{
  "experts_per_token": 8,
  "init_std_router": 0.0274,
  "norm_place": "pre",
  "positions": "rope",
  "optimizer": "muon_variant",
  "beta1": 0.93,
  "final_lr_fraction": 0.0
}
Below are experts of layer 8 (counted from 0) of a mixture-of-experts language model. Rows are named router (the router's row for the expert), down (a neuron's output weights, with its number) and show model dimensions 0-191. Each number is 128 + 32 x the weight over its row's rms, rounded and kept within 0 to 255. Numbers have three digits each.
Before each expert's rows: "raises" lists some tokens whose logits its average output raises strongly, later layers aside. This comes from a sample of Wikipedia text that the model never trained on.

# expert 51
raises: ".", " km", ",", "%", "-"
router:151088132087074073133113103081110134193081168143149125131122192084111140106078130137165161069118123104169151144153135158107152139116117153129158141098136143128100088092172086119122078145153109092076152162136144086151081056110109140120157163180060148205136092118097157069083098149156176145159137089177128107148145150152180083128099156112098115131127132114128133132161176063185120077103155155084117149124118127108126181072114166108101155086143120128115106090136121115066127152105156087127112144062167184091108128162074178091131070105115105182150142183137178097097138129130165168
down13:068136085155093189113115164095188162148172111096121129185136140130029118107165111037134126170062147168089142102114165111156128142146116144106105147116112136136153163170133141068130126121161130088155185072146119147098148145134103143127135149140133126106108140138104081160151108120127065133079188088179119090112125088109113139062120135149176132125173165104141145196147088146133143103081145088165124121146135098117162135150101134087155137123147045106157137152149061100144084118113123151102065077104107160131104063119164172185070124108067167140125105115109206173134124154128144130
down14:186166147088108126029088124120158142093065157061146087076136171105090087164120108118116118126137111107189153126168133088187184132167124127167107064144134148065164139129096098141170065134074121119107108184068148104140140105110145194115106113106158118195173119095144127105126176120144140128133174221139158156099163145114118149167089127116117158120173152120150092126133141077173126125090113112140145071126124189108111109175145165148117168136158089161113146121170141127037132108191144118140094122133095095144136095116169096147145114092147127135169186131140114110097147150141185127
down15:116186111114177128089113135136082150078198172083086124127122149107110127136140124114144081160133142172127146137125123151080142119058137158156096108116141179148130165077037148089119151211115117147148167171113143144133160104108162142170143097190083138176134122156134033083078153133164090088100158129132122110136162118154089199104095125085116125117160119106171180153159166170136085177106126097079154110098088161137077097192131102112131122115140117137190143110106160128137166113140129137095160059123132092139194128133081113109144162112076160094100097101141190138136109129133187174
down16:135141104081110113153077192161155151097094116142148207106151177162128134161106085103103101178140060144135131093149124115103055086087151086131129106140129098195164142105143109089089079143100102124144138157181135066104202103144139165122170136108107137174139118138053109085089149134142152147105141051092081104104147110114162182060070101115176156141126164171068145114135143149170125178115130143057132078128120121192165146162136109129087113161127104121124113169080173155121104194159138090150125151166123124153094139150142156126104110085109102148138132141139081143152123159198098149

# expert 8
raises: "uez", "sky", "Part", " Revolution"
router:173095096158143154080113136136093147218147156154149100130134130123128120143107109189182135152097137089062148110150090155105135152129136110117110135116180126164170142169113059126074144121144142102166151164090129137104114193108104102136127113127111099120147076165140138092158112128076176090134116125131087101099142151108107160114157142134147189190137128144099135134211129169112120081099091080061095116125192104093144159141153152084084115120096096139119081139127091086081145097122106198189133135126114124162182146180122123107170059082169164133162092149052135134144104107065199089
down0:158183087121095051106122128120127128136130140108139153113161143080164113093105136153132118069125127165128112110147127140119083164155138102130168207155142152082109145125118041107087197142165121104117127112111176173173086108082120125124159073125124143152091220104074115106149119095139140184111136134170149125097166162167168137144106171078187075143089100033083116131163166062097186129116120174071135192125129156092166151106157129113131142159133161151098131183150112099137125109091115100168177127159100121119098070105146147163127090125129117122147109066099089108143158068104135132
down1:139048153172122142107148167091140157163116140146161082108139094148112113135112098172162125191001125128088127118124129145128123147137167117094023094155081109152110156131093129098063096166109101147124124100231063146135088136176109124172121145109093119110149156131100147131144173102113170148133147197092091176112087109155129105144109119120183154179151080080086124128171158139150132139180173141141168132109067090166107105115097155097147128159161078108098153119091108128142136120150145113145063085089118087205102123123126142112131131111154106100155120098151124108161105132167176123
down2:137148104137165139168151162143155104155140127180135118196094153110088155109157148090098129102169100121125185128156142147118148193077173123149122091136115149100151140094169051089113124158141160112161187124124099104128124123128155057079136123157176143129100110110188098171088148116110153150161092140067120201119150090152102088186108127115114220107128043104098119130125111147101118138152157153141163139109128133120122080101150217129178178134099140104118139108139147111073156027195108138103115097098129116133166162123097184076132126182161180116111160147164114088147137097165125114
down3:125120152145111120130118146111198135114111084182137139100120097132193149139118143165098139114086139123060129174095124145171130133080159149165143127164116165166229096174171113093158091150173148079134136117127145133144097162125147117118116128108080115105082100075122079097115132142151140152122135154110135112139142082119158084102073125119118196089173133114075137138149125098146131142134177103100129169133091088193093131085057117178208162128098119181138154185126183120070090136110149094220140120131137138164167096114104150174152092136151127085131214146149133117173070112170105087

# expert 62
raises: ",", ";", " ("
router:165134144173091123083160125146072148145136090176157111170117098127109039143106114127136114182080166124137115115179074165137120172100143102151135124130104199090143107153144141157118110146105096124185105203143083149090109182136086121154132149116163103154146111169155075117168124147082120109081128119124144144114169151084198135085095145137132126081127147159141100176137153130103119079099157094131121081114070126157144094168198155088086101144199091153076124129133037130133143092094128115109195121139101090068091115144124125151112184069107135148056133146101179147139128181160145135
down2:153113053101142130159130108161183096095099118110113174108185134114149217161187123159096111100147197142159154132143160119117121116117113142131078124150149110164097118047186106130131139217127211193112084123090097146130091120149169151189133127116134118131118169144110196203113097098094098145129117104141083173056153194138145141082108137170092132126111147192136165110181054139120160112125141133128129152188149113124154137126087143104162143138116133131125141143114197154119122109094153081147115187118107144163111108077106153135171125152107122121133108106177134194092110096112125161
down3:131142101132101124138129105117094114138119121130171152112167127173143120102140111129154142145164147181070116120128083137148096075136101134122129086069163178159144177123213146118162102125123168150129181133081136182160145135094113105154095125088135145108083138121208091156134145129145181164121117178096111149103170070127161173077130111129114096082077161114153122208131147115111119179065092096160134135138098142110165162082131155091118141106135118082173129170082069194129124142147202165116104117120114184049146116120080130213126159133129149097076124067074172154175114097095135146
down4:095100118151049088047136113169135096169108091084127154111159101102133091140117156128117081143104084150115093072203110177106139079140115107125100179156112102098138098108154114164133105156116140144099102157092169085126161159132189189166136087069125136179101126101065056210105106138136106153143119160122146159133165105119096106148121209153160149117098156180146105154122087121179127154136149046116121098158140078156087146102152164092139143158170119128130113098106127215130114106082090128131125070139124147135103111092150124137140094091138094166121115095075125147100125086084106183
down5:141084144174076072121104108173194150178142089110104088148154081109139200126158161045129117159108166065193154131142119130132173158197114148168145163153125130198038131128147120146077137084109138149106132163092120146138137148095163161093077084167124175127122153127113118140113096103162104068151167160114164145177066082078087159152142179108115141083136116124141173144134107092113120125120130101112106099143088112100180181142122185168099118117178126139081098156138093114140130118126109099165198081148097177117118137149126089135131165149112150087104117114082155111185138102077129129

# expert 63
raises: "oto", "ult", "ol", "ax", "our", "ox"
router:113152095166083146087132085117204125078154116128153167143071176172110176098142135067116116096086131091113144174096107090107114112127121126068118141129152124138144130128183168112145111166100128151142123095095121139079169152129150142165108125152109172089051190140127133106109145128204127085163129129072135101150151116146142113084074074190154114102166158122133164162152192170189192130125137100121111117108077133143137152176198155162134108141175161169144115110154116173073186132140122140126105096175092163123151143071070123147045128103148121109086073165082143118114151153113113090
down2:098124110140159125176148203172136120101125125145121099117155113102153086111121174153107128088162092186135115102147107167171141163107092170075162099127182099133133155129116109174149132152089130126165080126132181072137106148088110115121114137044099096072139165125160079140149184126139181091142114143094077149144089140108176166157099158194016136134106107113106084117127183150192157111171161154161155113148150181093138118097146093146105086203134164133090156127079110094143094103158105109139173146113149100061150156157180177116131130164122169091160120168146165131094098104119130159
down3:090085152098118131130092139141089151153146106131133171106114109090105168097187107208123155095165142113118138119139136169146054082152087161104142093159183084139148133111121159144197120138142138134164134159116140110160072170124122103105140112090138237075128081086160079153158125132196198131100124116136101148124136090108098168098146117156169150234122105129156113096139108101103113132127092112127098144145159132106158094175120118109111181172191084108108149073105135185146136172107144116105068136161120162142172174026091139092115131121158109133117125147126150093144122124076144175
down4:169168149151087169080089158042108139149128108104112173120088143088185130079166086130169137174131167181107077154136211091089175136100116093131142141139137138101178167126128189092150110086069114085136098149135154175188134115130157138098079109129195104170132155089089127134147126077123108126179117100127072173123172126167100121144152136155162122125156076089147125182119144122142112166119048164154131147143141121123088170088108058136135140141099128120118099099142112171079180127116163143095093120092140068162166105134087154080144183137159125167071106134158155094096107131127130085
down5:110125080106117139134094184107142125090154197169103111111133140099169138101127153151115164084183092102123156125191156076056096135120122162136108113165129134092071094123097087192149097177134119161116171163051190135122125146055138091114127133168130182144091200141137160135164146094068121111102136084174149152152107148100151139162142122138088123176121124121124138105157168153157166144066145145128121115114165121092135090130145154169139125130107210127164105060114209092091130162139148083172121125150194100109115139144131175159152148144062140143136139133149085130155127040156149088

# expert 24
raises: "ell", "ub", "ella", "elled"
router:123109136103096099114117112126142152165177147116136086156156099129165150121105199128085150156108166109147067201149095185171118137091127158126119139104136154177121138187175179105077143189160140157099122116125162147085109092100107149129131182134154166155105113108093182096239133142176132101181155113147123147193075157198094107072144100123163098083135111198159116127160144137126175173071149175119124129212139166161152110148100156152099152105061123139168154116076116121135114063159108116153114133089158195140103148137154125133087093115136093136140109118102152104106117161105096119
down2:162106135130146167137084160166126147133099086139093100106135103174107119186146135161086127105157170151131114126116158133109101112114137158171075095167109082134087141093152070117107156105094133205151133139108138113110133105142147045146077110151177090183105152186102206229131100152136155097132134141143131185118113135173140137128114147151131125141090111167164103164124164067205176151105106076109144101095139119136120117127045150158113125112124163150123132085223115162062131166143076158143146132120114111126120207172088091142142156104108160168090154161159141121113144083127070098
down3:116183128126050081086133086153155156161116100150180131119121091164106079128149117148168133103078079198083132153161103169074122178153148170131151078133130141169171136147151128126119197135104130094139192108140123154105145185139159166051129102076123107127183141093159099141113136123130133146145096172131098172098132091187075109107123205107101133151115169130113120111098106103101098145121174082076120099159082045186096105132131195140131082127122116141100131112112112124140088175161043120133164188144121090151116107131148154139062108076144122121117141132138192095130162150120123113
down4:108149124153088147068083072120134084111116144181104164124185111184122142186070083109150069172139087091101135120111108127128098161138131084066112147124109164141150067073105109163094125146110120110107094117155164188171107048113107174159150108133121114138174104127098154154064087090165145108118107149109187123145128096092159065107121167143145114111151152153117093192092126140175071161102080184135090169135182165105128159163148159134171186155115144112092136109133176130046126098104084112186099095187122144079113150109133111153127152075130112151119131110112098102125122168116161095
down5:152102168078128128125128107159146141154151101122086126143090171130174083115180073075199061118181157151147138196087126088144142100145095111118116154113172079105129089158138119166166135162114171073164119158074105104131110135170136146135096074098057154131164145139169128167122128099120098118117119115058219136147162129142129158096056121089141144213139161137156154126119108073097126114130116133038124110124148156062143159181173081150105098118191156088138102129136085149152209103127083111129118135175170113152098149153121119133115077105143168094128127150113129117132126145077138109

# expert 49
raises: "ib", "ess", "eg"
router:145084131102067091111136098136149144132186101106106156116138193141106113143155150145190192171064179075142149155113102125087105161128070173096135160136166161099140100151178167124136142158125159129142150140067123106136143129146158091151178203157073125143116067180123178112080084158141110079189165081111113087029148116165108107159109151152185112104138124163141131158130130140085141142098096128105090121137159135114122131107117147081153075118062125175173125166136137104111168073128119125112106150106112196140131100157138102157103078099118161124114091148112046076175167153124146128
down2:152156150132112169131129140170163139176133150066084121155125084146094128157126171136095123129151139132118155177151150149087124079144165134072123114165070182148127217116126128119094125118087118162103180122093175072141132095104236135152150178139154144156121160122211134139162185125156140142081118126128115045101133112079149126123100150144177130132119092091124162102094164119175138127157136167098144096110118029142130092109132123187050092167152120133170149099165144108117132119144108090114087059133098149102090091062146136133137088139072128097152087186132134154128137172120164114
down3:102187133127095137135155138098094078108163158138112125110124112097135115116155098126178229144165095138061120091117086135158137153137075134131152141115110137148121186147153135121127167104180119178122104110141132113141090150160055042152053136141086104186119109088111111132118120147119142117072084098178173102078165107159212168093169144147130053186145120128122168137080145176085162127083118163133151077186148125128109108074132134137135146103148150095155149135144098121100181144130144133139106110089082117128133185133170126094100161154039106141129187112154141096174090160127159095
down4:159127195069172138149143157154094136138128166124145132156144167130137088114075106173089196038108084107100112162099184109122200137132128187148121105103121186144175135104114143104130123093091170106154123133103147141092147088134100091139138103174142110106134175133122096125074084203133120077103163132115038109151105121114195101078173076060124123165079137181122094153140096121124072112156127096196090134078107172124163121102124139173134105182132130131115091102123088116122121129083122132166179160127093124085130125154168101137188094111123157169123149064158105164116136141107160139
down5:108100125055130098087108156141121123129172192101121122131129106081107081134112071144105166113164129128068101149158145144154156126077101112112163161076153160113161157132112080141116169106180190129145037164121140103099167115100124188120119143142100092107122149154120160136159095065084143140130174162130129141107119074148130116090143105178137106129146156117163138126127069193101139133107138161122146118092213173134081163143138119141195125104091130149168103147119078217165082154108070114127126118103119143072086103151150153117108162130082116172114201095135078145127049075081133137